Experts of a small language model.
Experts: 128 experts in each of 6 layers, 128 SwiGLU neurons an expert, a softmax router.
Below are experts of layer 4 (counted from 0) of a mixture-of-experts language model. Rows are named gate (a neuron's input weights, with its number), up (a neuron's input weights, with its number), down (a neuron's output weights, with its number) and show model dimensions 192-287. Each number is 500 + 50 x the weight over its row's rms, rounded and kept within 0 to 999. Numbers have three digits each.
Before each expert's rows: a language model's description of what the expert responds to; "comes after" lists some tokens at least twice as common just before its tokens as in all text. This comes from a sample of Wikipedia text that the model never trained on. Tokens count by the router's weight.

# expert 15
It responds to: Election table row starts
comes after: " ", "\n", "0", "1", "|---|---|---|---|", "3"
gate0:497555551453558607511519503447505496525476526485491539474515525445469495556470509461490525420518525490459587485416536436536445350462476479526466508477495471447519509500400442458435508451534590440522513497441455556576400538483472424525517466517523410443523490553493596625460506402513531485
up0:583513435546550407424477512472477543552456556464476442477465376544563554446469443457499423369464464513536546531480470482623572495457416557598590493484456488481495472525524468557540550442548401455494428514406434475528530538367576480545541500431530546537556586484486552504537502510512495487
down0:599478435475521554547493545492466504480476628502490443530456535437550402476535526560545506493497489578443544472396506525617477553550505503442476555442436529488473467560412452482537529574468432519466455483470523486448591597474493468501539537517550562506488550532428612523542664497501535479

# expert 62
It responds to: Foreign name fragments
comes after: " L", " J", " Y", " Z", "L", " I"
gate0:444434425466564441552569542441521478513523495574471517394591489595401499550426537518501496529530491469568524486514500557480513426586469551501512503549533460479411460548557619532363517487606454563512490506509450549605458507470603373519583540552472637559456463546474502603491444545433515487
up0:509503538518530531499544459572472465466569472462504473508473472435591454486571423582525470475524527416502426461443408533494457563493536529563476444545466484475501470496517529582527560513468465436508408576441543479519489536461485486518451541420547422500555457377545486523571517482557496516
down0:513455505478481546488601468475466434478538427442555583538558469457542508558458450587472520506542506492555509489440479558562456555539547521552566597560476431533548484459548441536455551503567450463481344522448542527504495427513481523536494481478506316407421487415499443573530515547455504531

# expert 29
It responds to: Kinship and group nouns
comes after: " the", " his", " The", "s", "The", " her"
gate3:515478481398501523548470510537537487535459491426530517481552525544438414504488538545530513501561405375568449430504507536466549544545564477508453475522519544456558496548448559544573475462453581534484511614518525513421413532496504523510510534512514563449513550506578551558424526493472577483
up3:532497545594428584512533488500529571511494578477571452465447472501557529451455542532574420433569628575502560512493488579391452500471459457511428497445492464530479536427474440421397541468431564461478429514504481435503611460564665489488453485490512477522539475535444441564545500535479529524
down3:512447477494517553525475508387603421570531528556545525524506562531532541502502564580565457558490441551515473500512427407539540507402563485441443443566409432602556514434583590521510557477529509426418498470385395451531486414492560498445439501469436604545548502432589420514539519548472472544

# expert 63
It responds to: Ordinals and sequence words
comes after: " the", " a", " his", "3", "5", " The"
gate0:522407409537446622457441474475533432429430430415526467527410525531587465503447466547475453463439486389507477515524511528547415458454472420528437448542413460670578543576598540438620474572515452460537530623589478532573396446533506472499490558427492354461499471534575525549599548483482454567
up0:495535479439488553561430537560561505447462589480449479508520506582454486529431539527479474445490520479538492558614417520516593440512521457452472489468518481466458588523547458391577503576535567479469533519492482473461498457541470527410471500538485438501518404506541474512482503452460491496
down0:481547614520524484516446449371571501572491502543486539477554525470471606521453568522570552455558418447487515487563521570467542485487513574560471427531473573488568520509484513361551423453459521582463458527521540470479411516569433415599507422501523439576495472494493440536549507431528432574

# expert 21
It responds to: Decimal points, sentence ends
comes after: "0", "3", "5", "4", "6", "7"
gate3:517542502497521500474520479492595497460625552575401611546478510414517566568512506565472538420466468594492496492506556508599521385514501522468501480468530516527420504559545542628364514605443473538485416507459584413506499495535410456380526489531439535448490441559475460514570519534450483499
up3:504499547606494549459505511524467650462474495447474541475553523462486580464511477466438484419443533470490569478463508519456533458479493499466521493580464521424544501464406510471484526428462459542465445596569439580534567549470508604520522449401534506575506497516495492515490420430473501464
down3:496522563543440535545546557539515544553464509527568470531555557573546530470568566408476537550538466523478503498527517575539572554444446492480470528527447381523541483524451472592481476508507436555570408464686492543493608531478415477497446473404487569463481550475593498554431461490512559472

# expert 23
It responds to: Under and mid-name pieces
comes after: " W", "W", " D", " L", " St", "D"
gate0:524579492532439504551559545464497445439559527491419479520490471572563516597482409473442473604556577480489475525493513509605466598497469462514419545471428427497508472456484438526561473428452480516444562500499483462492551478466471542450512584471513426356507569492471490432514434433454560512
up0:524449496486507423468469517496507491536473471505496499449521524400506500438508501532518466419429440519558572499443507516469444532514542563516548537446559581442467453512515538516429543529549528560490404489507507572515413508527549444583499413475531584480549550465523510543509559542474361442
down0:449539493437561554566483566482527472498417509521435400524500530592543461535606467610472536507474523504527605534481464526513528540476508496461462462499341458492507561486584558458434486516502506538575487480433441506527542374554477480418506571455520440532587570533570547473551525541554434576

# expert 19
It responds to: Leading digits in numbers
comes after: " ", "–", " (", " $", " +", " −"
gate0:390468459439515423445488428413552562494372446493495516495523519542542560487526535441514596575474555520488476501492528488490468508486483503510530411477518582480492540561601513546487441599576422516476459471494613506530485435541522474500574495538483490496466471580458461417517559530530502554
up0:530449512440497524482535559565525408470537570553482518366465457449535521486509417557529378524526470441538455526464480545461486515533490468457540481465506412449446394489480595510460476463411492477442521519450457479480519569550482459463446542432491517451473577447611533596525469471446512523
down0:497461486429451491581519445482534467505442492476465569436457452490552622503491509478505472481527544510478534558497481472476541532570542448427547448415612502462415491555525481559535513473504415452459379527469516443426465461531465467372518549533515513499345528499590583507426534536494603518

# expert 8
It responds to: Nouns/adjectives after "the"
comes after: " the", " The", "The", " his", "s", " its"
gate3:485533598458509466511411459474521433466581530454491515593534474455581552539559448464454558409600557454427431526532539513468538499470552494529506546585515455475431484525424513497531510493537512496451482611604504414413483483491512589522477550583491516449600433564578544459443489518447485580
up3:359486533527588462442478562540532482488530572488490418516485503442546522502514431541435545502556523408415494512483503625545519415539535566429463562556504490598535483475479463481468489497437495519492502539629464445507491434521572495532540539567534472439506514458556563421572440481507505556
down3:478492505422537494495544427484487503579563515565506457458472575421495502531498388435472517594497586433643548572583462531518450543574512565455479507444471503442590549572587430446512511586507511475559472491517590539499466502489480523482437455456486506563529479527462572461556484487443472507

# expert 61
It responds to: Place and institution nouns
comes after: " in", " of", " the", " and", " from", " to"
gate0:547474577472595458469523499461442487420487471481505478423492573559530472571497371502494463494398515525472540512487611427456444565466511477546401509430537519475549453492454562349492511468547442483530463522499549502512588463538433465489487493518495557566414504571570430550451500429450561549
up0:438506535443688487477469480474425415474519428510454575532499603524523459436506442501520476493434516499517494517527519511539470533494480496447461500389457510502545442456481519421458462543536426531583550588517587462499557463578499447463513487508461472526463442570612456520485542475436575491
down0:557551539474450437551548535575450400529465448397517436540500520556585562556524431601418464465547464487523505412540508484500498494605510450464460582468547529453535523478469483527541583464523454551538444450436515506447604470552454511442465564487460465600515487494503443501465603485544422496

# expert 49
It responds to: Table cell separators
comes after: "|", "\n", "-", "4", "6", "5"
gate0:531444480445491563406515454451508472522485494549492446446463466583538495510548582514500446552451497596592539500496544471554481469477656469400581557488505459583573469510491527412581453541458496573538479601555460487405536529457506455499492426495509580431482532450496474443483454438477549393
up0:487465493480426586456477440498500491468435454555440500472512459519597482445530594532520408509430497560581428525534532415518487520375578421429583496487436491559508436516495521405568510525495515605560543590592409498398520511478564503519519500497552554569452539424488474430512525380471498419
down0:493526482429593372542529542602585402474506566434553495437437527492485583552538527412444481452526528432491513490471539513531579585492408509503571454494527500447485604442432529448468449492505464429480465510419558466520440488472508501524495447501503486517466429510425573489471568571430475621

# expert 51
It responds to: Counts in political text
comes after: " (", " the", " ", " \"", "-", " a"
gate0:528510557438570499580598623507505466409580570498514551509455469487528524511542541586443577439495527482489457550432553466412478461524517476466530454519437414484442566509471436546606539578494574426429505470479539474494470480556472518510463383520582509431597521448457581541524480479453479511
up0:472592577485549546505552515483472476443559620472401513504526557335434515489393509524477519460468513476494494493559506457445426491558504451492476486495453529454471502487419426528562517463481573471468405488490485397470534528556539445527507446482576487457543492485496487505499506369562469493
down0:413595529507524473516596535490532554485505476516453467597512445402491594549425462481504517561599519503568527504502485437438523498487517572531504479531584493422491444597503420522493468480540525546568500476540526463542462481445532471441561432435468457400540435553488498510622523471534506532

# expert 0
It responds to: Spaces before numbers, "when"
comes after: " |", ":", "N", ";", ",", " /"
gate3:533532534500517561463437598592486500478440513511525401559402525413546506461461532478551455493489518497438538504523475409461484530450533445479532493540461459561495422531509516487458392444439487455430485506553483519539606582492525547508533549397575475593476559457526499513537465494467490488
up3:575445466587378424462476525528497496527434451504567498451467573483556516392474558413458357427472507485514541492488480486518480456461505429465523506420576567443535524534559475583586483527446554495548538542567559541347455588508423537498499503505533517514530498536556593467429584518492482426
down3:493522486576519492388515457449479524541542474404533548420447478577498394475506456525505489536393511438554472448570508586450479541466624408511530502561509457438444559564463588547456516449479586497504540553405466476465459553377503521449494540522533401452563524423493442444456513437529522443

# expert 11
It responds to: Be, based, and spaces
comes after: " a", " to", " one", " an", " September", " would"
gate3:496561386500551466477613505497504543493534402511547450488530499505540495583523478543546502449485518562455534557490514492447359446560481499664384515501598512475473535460528519568491457512511506556518597491519491466463492512512561558532545446466498426475542545448513395559499540483436516557
up3:539531573533483562522437454509483520501569553515542516391432477498505567428479508541406508480536457463483459514557460556582620474575592566462497492526438534420559485568492471462457556477530517503475487587509511533502540541511483400529425448529519532429500391461503619448540486483481529460
down3:588467588503553539570439566598468452505544481550545575495465427470562513439512531506416514528570530558454544565486512458463602565497496447505451496542474574610486536497476533472497600523517573518328474452541555563506465426539513480423504488484469589420502408511502507541461437552444553520

# expert 57
It responds to: Digits in numbers
comes after: "9", "1", "8", "2", "3", "7"
gate0:610449494507426463462455525421434610498506596525459487451521540538519464483552512445497506440520485485576531491488489526540496528534454463413462565515484505488549565474564501478560526495521530491491503477459608477594450488518394589502491504541474501522490393534581491522523519481425481526
up0:527472568448520465501455477518479551461516547477428491549531481514439456522437460525516554507526440516538582507561506411545486632599535524529501574451495562581469564529420549542449580416476479519407486469498558437557545523582535541447476535525524446528465416561490426564455518553499446499
down0:535504586551518496534535490512523458525518519567500516458510500516471543471433491540521461505572510490514454487539499517464479544552376540614551535468593513538518487518475444499500421386485491498462526459525424628522514503456453531558477519528607530489566468566438434569422513491476553586